From a checkpoint of a small mixture-of-experts model trained on Wikipedia.
Experts: 32 SwiGLU neurons an expert, 6 picks a token.
Below are experts of layer 7 (counted from 0) of a mixture-of-experts language model. Rows are named gate (a neuron's input weights, with its number), up (a neuron's input weights, with its number) and show model dimensions 160-191. Each number is 500 + 40 x the weight over its row's rms, rounded and kept within 0 to 999. Numbers have three digits each.
Before each expert's rows: "mostly gets" lists some tokens that are sent to it at least half of the time. This comes from a sample of Wikipedia text that the model never trained on.

# expert 3
mostly gets: "op", " part", "ip", " out", " head", "ast"
gate0:438532493504482531531470533562527533482424478442485538444556455518514570464505540484468473509489
up0:525619511502509502510514502510546462466538484552536495509533455489478430508467590539497484484460
gate1:545499499562520602538452536465514531505452467447516519425533421572481582482483505492539555502466
up1:504509505483511526502522482498483544506507558538474570470532536544445536472494493493493478488498
gate2:538518523545482480493483500548419467505478514432483573436497532529433507544508424536486507554483
up2:489529490448558589492497573486581574492499502468584461503570452480509498503525550530551588515487
gate3:474509478430507534528489539534524504498485487515505678427541558517453467539518492513556491507433
up3:580526457543504502447542469450527495480561543513515527534514549527507466524481452513451544464469
gate4:553476533510481509498433443518436506466519540462504450486575553548452509433427513498488476502487
up4:489520456497478545429522548525554529451486466533477507491524479495422548547450442555507470541526
gate5:486541487460437502535479455451526452509539528559520542499553515394494546496495441534475507502507
up5:544501416495483590505513432482522498548419497489503493532483558456478473516464535502469469510479

# expert 18
mostly gets: " \"", "==", " ==", "===", "\n", " ==="
gate0:561474499575507521525503597520548526496510509446458544610458543436465507546523568520484504524562
up0:487446488541439457518550476535547467514482589563540495506509519554528487545529438501467504500509
gate1:453494490578477562512456472529496498410444546525472514523489506499538454509464538446489560556522
up1:473551472536508528521458521396546506487461522550527515522546492494543513533508573485510481460478
gate2:443477558571546538563478402434513513475421549528494465557533532499423550474471570545586484496519
up2:501425508509529461486537539540522534619425508519522596511417494501510512575524513503520466506508
gate3:513569519488480432474533435498546472528476505492474507487593490520444523563493528493460495506431
up3:524456510476516498573509493504500483557468494512464571491442444566453572493543515486552492452435
gate4:522554513511539508525442481427518499515500509496508519404566501453490506518473521471451526565466
up4:440534520575421492415512457489511415513442443491486471545534557532480512519521540468483523439550
gate5:508472480455489456520521427453458535499450562494559465488445429452476455513472445490446484558525
up5:467507521510419557519540507522438519489547490454584469491448530501491507520392570503484498501536

# expert 20
mostly gets: "\n", "′", "°", " (", " +", " ."
gate0:508490434466512508467428537460476579509488581459544515392528474447510479506557518480549468522526
up0:557503527459479485450466516488455489529521483417481500556483505462491526526533542514540526457492
gate1:531505477461465500417458504529544488525482464489477539391519562433512581518533578475496474532512
up1:589525523526496456446547507509445518608530518462519519530433461530460538480442557545508530586521
gate2:463449537517490519533418380515520503518547483475545470578485468547431385512456456458589489481503
up2:490582425456476494456515540483532524466483462370566497440529452524526515460467435492540543558492
gate3:459493410495553558501512423482452553484452552478440494574394536504579460460477481563542475513513
up3:504510571516548455439480491517532497500583437473494500516549497545577479516457464498497443467508
gate4:523536473458505536470531508466465497520585490486550526504469544499506518488464506443488525452504
up4:576542505472588515522484477512501433543515458495520486484477494486462499471538456567475403533536
gate5:476546506459460519531461489482587434471537506490581510493454449477506474519527472479490438482480
up5:495508518470594516510489510461524518525510562453483507525527491534553426489431421504444463491489

# expert 13
mostly gets: " he", "==", " He", " also", " who", " but"
gate0:512485435561539495452488420509543537521521536536498484562526541454483470467460427513457514474519
up0:450533405506533526473532514528490529490514471501443498536544532483488475398542438520507449493534
gate1:529526473525461516491441551473532523451485402458440463375472478468498489483517488438515500480531
up1:493525497453537482506464521529487542509599439549557476505519497484472521526510535373454548431464
gate2:492484552479512479469527478483493497527508450536467459468453494526462528527434482570494446487474
up2:471465458503509529550482549486478492573504491467484398436544532493468543511515464523451501464467
gate3:492446526489557473486542468504468513464500453511580446499441511461517455523483416580546440549545
up3:539499499486524438508494484480446432499504513543510526476481514484521483528490467466460492446465
gate4:469566493552508451489473519511511502515574457501495479462504516473453488468473506500501451497491
up4:507527458423524470438538539546513494488524551483469499534501510540529462461547539509516525531535
gate5:531500530512495502462521441547487456479562529499498453490500402506448498508476428489582548551524
up5:531506563520526424476505453489514460519503561511582491519467418495490533511515535514503507529513

# expert 23
mostly gets: " York", " University", " City", " World", "ley", " South"
gate0:558427544522507503475443484504503544460534571481480481582565493547486469469470570511477529452467
up0:506475517518463415583562441505536446529547416450490510458452511489494512483465599479449548549493
gate1:539523524567546499452580508508496530508490577490504488512451478474498473526517413539525461557504
up1:501541528441532496456452546534519560438529523469508492535557515486528477525496437563427407482506
gate2:464526457521480538557425535478522587516463483493523530507536541535491560494519469480508526450556
up2:479504491473447529540392502429468486511437478576494514517474515531442544537479546491468444488459
gate3:578443475539465492416468407445535460497560492492483518459484569562488445493503486546520474507434
up3:517523470514519466523503534445501474511473549427515536413612450556470525562477541487540499439524
gate4:488476516491503497470510468539528473461580445457581511477511477442528520548497512434558480466568
up4:542505513483488525511490529512502585580502480532607561500488474505490494508519593540443434545463
gate5:546523452500502470451552477511467518527432534527515495515500564465478526451407466476511379478437
up5:541468468487545455482432490511458476492496499454523470552462495498509588438508459497517478566506

# expert 9
mostly gets: " they", " but", " and", "),", " or", "\","
gate0:506532452501526473494503485573428513455397507515486563539522524498457503435544566492520510485468
up0:493520472541527526460481453516527504465493532476527515570492536540479512487522573490436516482423
gate1:472454539458501548496460570505455483474496500565417533527476520484490560450508545538448409522523
up1:555461513494576461591580459471487459483489480476497485450481525506489480548483471454503483467504
gate2:473471545554520514488574468491544482493483510436448494509463496511492458541516546486451594517478
up2:593521484547512532458588439527582483517464535499501489567469522479479442445454421430511409511632
gate3:486572436497555491488507492458455418488484530474528415444485483538505440516549508471459475477490
up3:523479473439432487474538513475450452490421492442480570525492497536468493597522491531471480538478
gate4:480558540473512524457477474609556552525465506511479515494503527483451519484532503524511462477465
up4:497502551509515540503479535478473483426527506468516479590555509485452477522555499498473514564472
gate5:498523565471536491479526529519445571525485477475514428538454459526544474519453427522453495456474
up5:474527525480466506535485450544480460423534485541477488487420418476524514541460495559455492539534

# expert 4
mostly gets: " October", " April", "″", " July", " released", " September"
gate0:475508416589588520415499520538558491450501526546466446414505603551511557472558495505458535474603
up0:474508455474481544487505498514430448473465498533454505520459487524502526567523523534561451508503
gate1:517525447467507466500511493460468560573406498453530469475511573497597527519566465444547424547546
up1:499527443495475486493549450495545464458555580539485520503532442544496491502482523438451560529571
gate2:465537550551426538481485491457473527430518487506525512555471517412544451499539500566477536476492
up2:496441534494408507510538545510462447490531473549459499504452514475544495527488534495482413470514
gate3:508550422504527493492441499483529537495517544504530437463462518503458510513466547489540555570533
up3:546469539522445473523512484500513445452458521492480423507455490442538464573426551512544518453446
gate4:537575525544508464478484535489571490454554478450390484511512476597478480482536420499386508518493
up4:517547524513476544418485521407461480489547520484549525532438529485478440518470546455540553536516
gate5:448498509532436459517450429486477491466486468479580534565480452504464463500451505487522445494490
up5:538537442455521517471492435453489487491503485514457445596496472454466445478489431431528469513547

# expert 2
mostly gets: " a", " St", " an", "b", " K", " b"
gate0:415447475512511507499556467472444449518395473516543443498460533480566529525470463503590511535469
up0:481427470537498470472487529510506445408514479485486509530539514493510469510612492473551528510445
gate1:452426408559571489513476534507451490462486481530513529506528532545458521483464486535491478522500
up1:477449532510487534427481438530504429531634515566548489471410439499485500483544494488433495464530
gate2:477470484525502496469518399548517462501498485528521457441504512531499482501534412485520433490513
up2:498518507475522525472529517534463528422495432500441473504503531519529494499487466524556446434540
gate3:544479516572456529433467478542479550443462496521513557449552502509498502478536574501485471495467
up3:496474517497576491518500434480570473533445554514543471490532509491487485512504454478489531494500
gate4:521523467534457472499459565538581521484501527484478543470511542552542483477512512563471555482516
up4:460505475496485465497504498553493451531468488469514427482529483523503573519495473504550449542535
gate5:475562438500519508428489523537416488469556508474482530491511528529531499444519466510529500504503
up5:540435522489443518529472508488498492565435461474451463446583495493485531481508514545530462498496

# expert 5
mostly gets: "″", " released", " during", " served", " in", "In"
gate0:455477483527524451582532509543514494463551508496533456499530508494493483467460511468475465485521
up0:429505420531536417584423519446505456533422541549477416530524545563534574486484501491451492502480
gate1:517524515480555543498523437528496525555496617505476498527447485451413456510502465500517572518563
up1:413496545514458511574521575532420494507542525519412461560534474586464496557428497480507504547460
gate2:499496470523528493543535461504513431522504461495520474573506444560479496483504535610497508508462
up2:499590542520479441487427512486519497478509508502486526480516502492501558511490551579508456454470
gate3:489515465498523495461442523568582493502488449467514457450562495448471456422569443519503504557535
up3:450470473516537467483540519472528497519577507462480532510498496561507553507566518462519533510489
gate4:487470472622497519538466425468476516498487513533545469511520529506469484449505545564496527428503
up4:462522445446518453466527549464477480612499486488495546527476422498486475459431469453468511500559
gate5:440498425560545444498537489521507444458500497531466447501558506517542534490424485512469528497460
up5:525527465494547522518538511492464484434506533469502473560511542467495458483511560539445492463507

# expert 6
mostly gets: " this", " film", " one", " team", " city", " game"
gate0:470491565535468490472539495459450490467540488538456526523459502499433438541457528511516552522461
up0:522480482545574502456481498399484511465553571474502497482539552480492530392472486495511613553435
gate1:500469517499483486444467450491562486508559490470456478541489470555520546419513533512473531583464
up1:533501574492508451587487514569498454537557441495548443437552538478525542537489532402505431503512
gate2:520537457452526603540514477524473539513516581521452484480494480539567498497536413486444478508445
up2:480493491552497519499570447499503495532517502489574530466516564509503436487493453519483389437492
gate3:510538560517436491482519480456538490472441472491495487528534551540503514495537466558554545466530
up3:534428434527577475485479551526514532520506453553502487482472486573483502471480466563466549511464
gate4:475545488444530575510514484533500506475483552543509536474491609464510481516481536439499409486479
up4:517540523534535475487509508517501447464527455510542415574537515536465486494491528519505553536563
gate5:497571527535515499506531500478516449454464486511474527501562541440472523474455516513503490492456
up5:456484476537461524557541520470445505522432521484517475438492473461460445496528492516558423503484

# expert 19
mostly gets: "°", "′", " km", " ==", " ft", " mi"
gate0:430536546558500516431464538486529561493477520478467540474554519533582539614495536540480495526486
up0:494540475461485463479510476485481620516492574537488517512488478494375483455530539537455576479540
gate1:533539490545500495518511499525471501486430538497548530522455574485575509477519451483534491512518
up1:455441556511508439487498465503525487504498476439507561503518449445431512462499437536569463513474
gate2:437505490578484536445424466456472532443476535506512491533510487520451518452517495503490527537545
up2:566449488464517496500492486529470506549536521479536489516530380589443482564431549540431485423491
gate3:416560499528525520485582551447574485521505521478555470435466562479552546514511526458481458472518
up3:488531487473483477477490538518537516529456455465548472454587548507484554533457458514517457556487
gate4:463477448539506568471574489465462590529489571456496526530501433505468557515502575477548443439466
up4:462516455499551478464555499465491600461552395462530517572513502448488404549453475449495552592498
gate5:528535504536473612513525438518482520488487520435495529557510400554477523475507477505473483489444
up5:459471511522516525569505542514446468506503443511524493547524573517516492561472539521470429525469

# expert 10
mostly gets: " 2", " years", "%", " 3", " ", "2"
gate0:499564546517474541526539532468544524421463458472464568488498441528458501543499602503528454522546
up0:549571511549468516515470447543558474486497464437548525497582542525462526548581561540512464513506
gate1:547478509550492450436505532433534475567482511447466565418497485554530492540469499550473491466487
up1:524427527434572468472508469602519478510509450524520552462468511491561437475481421481464527449502
gate2:483474539474521484465473472441494508448603513405493528520515466511535528500438450535474483428467
up2:485527469486496476520433518457520551503418514495537479575588470477544494567468484528472569515517
gate3:491519469400466416508446548520489497462505581489531485516509507535575549510481504476485458493545
up3:479507488503528438400504527488523585535417475494498494539526459534467515417493462496532476578543
gate4:517458477522519491477520464486514547542541478453478488463451522495489510501474476486469541563456
up4:434457551444495481535476536522493494467560515515443452475451422461471456503497583476439517470540
gate5:420510537513503496542479552549518530596568450415487531558489447481478538485415513463476569472508
up5:510560463557460563511545516534472469543558494442452459495568519509515517507553472523539474493504

# expert 11
mostly gets: " who", " but", " which", " and", " they", " would"
gate0:445488557527473546468475488516516509500516508550492492524469431477498487524491404498519524496550
up0:529588536583472490431436497523488503489471584505481450562603505446527472524588573523502471502516
gate1:507486511434416508468499497435534527456499386465438526530469445497493526535483489469557496541564
up1:545536466526497519432499553532545483476590535461465481458427552498521505535529432472506552548495
gate2:487454584536496468450542519460509487572420503493428535465568515370492543547507500462496533548519
up2:544545479492504402438562460525543469465560504578505552544435509570525546472445425519459515495490
gate3:443428529601514464463511503509514498572491460497503498469482485467452515413471523529516472522585
up3:518411475503492558527494512484450457553448488472497550479536488576505433521487382488497519451557
gate4:521494486507484510504488503496552541477545511450391498530490525463479508518495548509452519467556
up4:498500549523536584519478451455525528511481503535512471532443465485475477505412524495549468405635
gate5:514552506621488522527464472524551545470504468503467487505421409425474469523457485501533573510583
up5:532471572513487459445491473479488504455504585594441459448476576511438482494515548501499435494510

# expert 1
mostly gets: " John", " K", "z", " Z", " Al", " David"
gate0:536501523445511513491478491439552524507402469504474491427538486515475484534500471539556574497524
up0:503465503462566419494534486500390461471449558474497495474519490435464411457455405481530491473461
gate1:446496422480480377506514419488470499423537527428543482514470493452438518518463609451549509494519
up1:481545511491527521583490487502528453469570438592496493468510461456508479467521518498450392513493
gate2:466484519471468490483554494480523459448486511554515524471496504495494460484574500574563459460501
up2:476528504493447463503490480510434540425541532543515530462543546469467460430501446441443504431461
gate3:540517475556517569470492502482478546495534409512459527404474547506470495471473511443560476468562
up3:452560482543499482540493507495522539526500507443535479544547514614547535498533502485452563520482
gate4:529461470506458500515470445456539516463526531510542539511518455503420522557449540464433469479553
up4:479464513485491485484519494483462523552458475489436515497478503532503478456548557566520574453548
gate5:493507523461433481563493468447527505467445436516482560480516506423461506487477461491490478487453
up5:498477558581499520437529496466488543511464429496539516537532508489505505550489581541509476526428

# expert 0
mostly gets: " be", " can", " its", " r", " st", " found"
gate0:543483508424517506513477484470554510529474457550448460486509505492495508468541518527600471505460
up0:507435488548461429542557536503435518527456465546416506523477523468514489552537489553522446470551
gate1:509573482458436492505515487460573458512488487456584534521527467502501507571494483540461480548495
up1:558463467554497505568474551397509558452495567560526519518549470544577461442507599464548539524539
gate2:455485493531460479490487443436511514452515507522451538494560510498510502549569518469542463507546
up2:562466552521529509552423489468526470460512522471495429489459456528465481569514515466530553430471
gate3:511428526517521452473522537391519487492467480510531523425556506556483513510452495479467472545429
up3:578470491509566489412451524505522432448471503530528515480407516514556527419440485502488494565564
gate4:501531424504502490521506485423452517549502510567520504509427480513485493486445545491559549495549
up4:500502522529563510525517524487442512492527466549500510485503515573502485529411434460479496503503
gate5:495530537534423495490497550547537551512545454534547473511506469458461518420498423505476497494464
up5:491495540485459482572602545481469504528497510473478486500467431525512482430448530524476526525485

# expert 8
mostly gets: "\n", "==", "===", " ==", "″", "\"."
gate0:502551583486515493553513524456549570499446490517516577587499580516515483533438536506508464517568
up0:473497493550525491453489438493539482466495449481573561504476443533462503412466457448464503566528
gate1:476569477500537485526383457426486537431535494500519426489490457515482512433512490457506515491505
up1:549539571494467537515569516535472493488437504567612406500430522509520514511501546530479586464465
gate2:484476543453441466493511514504537489483507503475447534461467458483509531495466513501469402481492
up2:485447527468484462496556518530550359427534542504555529530557538434467568440487499549474444518502
gate3:574466508514438513523509506525547502478503533512451506509567516485486505553424568521525494462443
up3:458557506500576542568537502452481479495548512467500422471470448463474548517462527507486483505472
gate4:493475514515530536556508572438545528493447499452481520521515475564524536482491470538548513530529
up4:535504545458518499454478537515498479524520518480507531530519535458524474510519435578534492469538
gate5:488527481507459465460501515496469474542495534507431525446468514477464508529425526572506479561430
up5:496525516458480550505501550482423482567557468533451452484530528451484449483529468540490570505515

# expert 17
mostly gets: " are", " not", " have", " more", " would", " over"
gate0:460454438426492594540474568465541429537416502501483488445525574540467546517505435467533531440561
up0:502539465489518523532478475546494544490536525460572439453454464480482450518495509481472545456506
gate1:482481526482467489538422482507494491523489544490501461499547437518449462524539527485497448535538
up1:491525568442435486549551516535531502525537460489462464570529536538493548533533467461407515489555
gate2:477586467444521461534442556457476525446435463394412554449581551473448481502487460484545559502457
up2:486529544471508522483454397520589447473453477530473446526522573500525508518483508433523485520522
gate3:435533483500514562541520525492441500457551476477457553473485497496476492530525524463488585466489
up3:460533547545550537445508485505480547536531567582485504490513515566441532497471470481515471549529
gate4:540532512540439487456563603494499565503480530450484571561508528539449527527467517544516404504478
up4:522463488531545469417545554460503487546521504499535436484532481474542440521475569447539486481529
gate5:476510566554472498439466464495537539481506542527490531435502528489508465473554580536510514535430
up5:511523489511490562536458511532437452529480445477448440508522512533496442506477603516473550474475

# expert 14
mostly gets: " 1", " 4", "0", " 2", " 3", "1"
gate0:484523454407497500527489501478500510433573447511453452521426491509510451491490565472485521523541
up0:463575542512563488555501503434467476470495442447482492566465474502462525536502485568478556517482
gate1:467497484434485549491409539531459471529562397473471508512496533519488543514504465586547466535490
up1:560618487506547495484516500556491470481452501549539417492526433509474419518517430547451567535520
gate2:435527507463477468421463547497568568515507530431446508544494509475465536472477486479488509519533
up2:501560526512537568522475459457493528518465512516530471491472527476569477483553507508503545479537
gate3:424523519547524456463480481472506500446548541481490566489559482517408503472497499562485590492523
up3:596505568501517559563479570518447472473520475487520485462463460565472490548503475549440574510504
gate4:516564515622509537527498610469543441531461532481427482496493437480543496461508498462488568541488
up4:474527504438490583567537493487470416479512543501547468493555500473475479516594517518457465468533
gate5:522505527628498539500560501535544525503522483453540441505472538520513478464426504486535424494540
up5:485572465518516495416416490528494500548531472526448441481509502615502567460522460537538480482464

# expert 21
mostly gets: " b", " New", " University", " World", " National", " American"
gate0:498510503481502516438506473494510474490518583439541564486488510541528548498476507430393496495482
up0:546515491512505516459496499485536463500473464511518490525449509553535533497488516557533486492546
gate1:470440492525514523465556502523563558523453449515568437508468500489491491487532504456553472420501
up1:531518421509473450480517560479512510407486505501438462465509562534514536391555576562506448520500
gate2:545486526506509500484529522542548542442477511593465615430514540500484470521489476446536537584516
up2:432472525579413535448509568529562496566523507465455590504539577527498506540554529550489546528487
gate3:444507530569462530493535486441466519469489496509420587536547501486571506449460488475470517448506
up3:491397546525545527571526448536466542492440455531445491532576560488476459569421475475544535514511
gate4:450551492503561454484557492524436481504511500556560572483513478424599507555506547538468562521424
up4:528526461458549448425484541546547497468471525504470482523522493575502471499486494502557395474537
gate5:482488419547518487502513542466476497516550532496478514498489509503512479442458444516517516518488
up5:536458502536509527477557558515451493564477507476527511521533473490486493579503491563483534476496

# expert 22
mostly gets: " |", " —;", " October", " January", " November", " September"
gate0:524451504492464468487493494557466478485481545543477540516452528492456462559464575452468530546481
up0:490496532517467530524506476456531444546600562496445477482439531420517480501474463523500591488463
gate1:506516495501466522488467603550516457528502513428458512488514530551459471538571506439519466531491
up1:548536531506526557491490556510477519504481467382503491496584504473418504496478504540552471490550
gate2:479598533551561485486565561490517463498515486515462554469468511523469511461509460596509504509468
up2:510497497484513488462426489475502493486511507546566568539519470471424608484509443509526528506471
gate3:478528552510480623480520550461502478468419504474559509477421493512495554488463510529539557528479
up3:542516421507494562496507533509503440510499489471471498529481555529504469525536518541476535548493
gate4:513400428397481511485550450499487467495546459461521490449458504501451511407485590556471485533507
up4:522491467493511472548506506540469469467498507490467464516473488515511435553519478507460492507477
gate5:509549527482504473509502503514486498448501509477463554507448498501453453511541517536490454463534
up5:491523477544499506481432496491515529461516511525531460459576488480595510495486561513556467506537

# expert 16
mostly gets: " H", " G", " D", " K", " S", " d"
gate0:498538482568469434482509497493580610438512497519530519469486453496381505440477536441454558534473
up0:422531507466476505499505515502454470531441508460477411488526541523500621477482455538476479526481
gate1:474493583452540501539472474417482502542557531478570501505441569491439516482508525507526457460533
up1:464578457486524467453508536403452496493518484580453491530476530479486550479485516525488495471506
gate2:497464459577556522456544554516495500468493509444595466553499577519491494521493581544531524444465
up2:515478493446412485440587542490492469468572476513526514542478566562496506408465485573492462543460
gate3:487499544518521526465466499513459560497459503453582527510441562531571513417526554492547521501424
up3:513512496463496511452455513520437518453502535549481505454490428447499586486483476479602506531554
gate4:446533494515507505447425508497563450478506482507526529521545503472482478511465557438479493483394
up4:533506538534421547419516464484519492533544531515503467428479474466552457457542536453420478480498
gate5:517525539537481620449559559405467542497466467483519467498487494484433474499549584443467527538460
up5:471469428422560423513521518483447482482514496555470513541427507526539531566526467559490490468459

# expert 15
mostly gets: " the", " his", " from", "The", " their", " at"
gate0:464439480457523521478550431486551505455485567476501567470446513499499442480545499481431518418502
up0:447469508545467489479542555502465483425504443491517518526480453569468557514560590485418506494548
gate1:514495484531532490432484518454494501500509518425448551496453461528479493527463513432565462545497
up1:568466494478501545566495531531487487556483517549413517488440517497532486587594504465458552540483
gate2:455538484462498501542452528528538545451502566471486497395409471510446518483571521512498545495514
up2:503540485523487560445473560487478465577507538452484563437478466521511537538481448516462564516489
gate3:517543479510504502508504487568566563443493521513476533509509543439589542569520476484538483536456
up3:519502452588538465476564473521485512501522496513442500590533497468503496579480529476443492445601
gate4:523505466520506542479492472397465474451445514494526498506533467488420519534521532503470504504397
up4:512506548526490469501475558477448546530547478489513485527437571565545499547456540529469490440522
gate5:522488524418563527446470525489528484533492547496511487451470506510435544488451463476486525436467
up5:512532505427603596537432511525485475489488480417474444511486521559485455567479480501485491451492

# expert 7
mostly gets: "ton", "ley", "son", "ay", "ina", "au"
gate0:462471470473584525484512423524525511523465495528482471520480552535487548511522479572492498544457
up0:487460510489451494519548481513520590459475432534541464493425519575553511504547522528505470498606
gate1:572468508503496557481533529524514468501449454524495506476455451502498514526480531473508445468512
up1:473458406434502426433454475446495532474496499461496469457519466422425533563498544488408404481594
gate2:543565583506475442492456532445473480496507510441495525456484440505549590512484503470477491452481
up2:490528562448522459519476489495475524463499485496471536528428534514545524566515552500478543508565
gate3:595519449440490527527428538491470453482448507473459483510496507548590468498487546482477464449488
up3:525554473548506507475519557452584540484587474503530480452476478470542499444535502502454468586523
gate4:459411464532502528470605471399549519479536392467498535487502494502534515536472542549510467503460
up4:531576474523489497481491441436534505513502472453448520475556506402500569489457534535475507532533
gate5:491562481518499510499522510461487446545410440480547591462445559496540610496482494521497573457525
up5:586476497518490451491502477440442501530532533564546521552545532464518510542400453486489515518422

# expert 12
mostly gets: " 1", " 3", "0", " 4", " 2", " 6"
gate0:560505519507459544499505560458458524444482457490471535514540494469536456455419556529445426531531
up0:501484455432448460566464501470524495467453550432504505477538534476471468446463371487542531513526
gate1:484537489462535437478432580437523507444474483462480472508486498537582523462467534549522438491487
up1:545507532451443578528542542535539461515515480543508525532445471530523503487581500589498487457447
gate2:537505546498465522494511530496526464425562478533414561489521469504482484468532539509453549502556
up2:461507435489488415524537481525463520492613496549526523510458520522452483472501564515509566505518
gate3:492533513503433516501464481477461476492482461455462455446532470477487477549454472456502458567520
up3:474504581464514506532507481512502552535501477548597487527453469492464499532523528409471485523503
gate4:534495491498577535475503502439485577483531524493482457571543448497509537483446526546470505618541
up4:552492481550492478492482478514556460497479488592539593531537458486507518566530544531511503575572
gate5:537481432408593514549530457417497430430520521465453503524483543503557513566486542478521459436488
up5:544528538488444516513526507487538473463497454456409540463466548500496495500526437485420561476499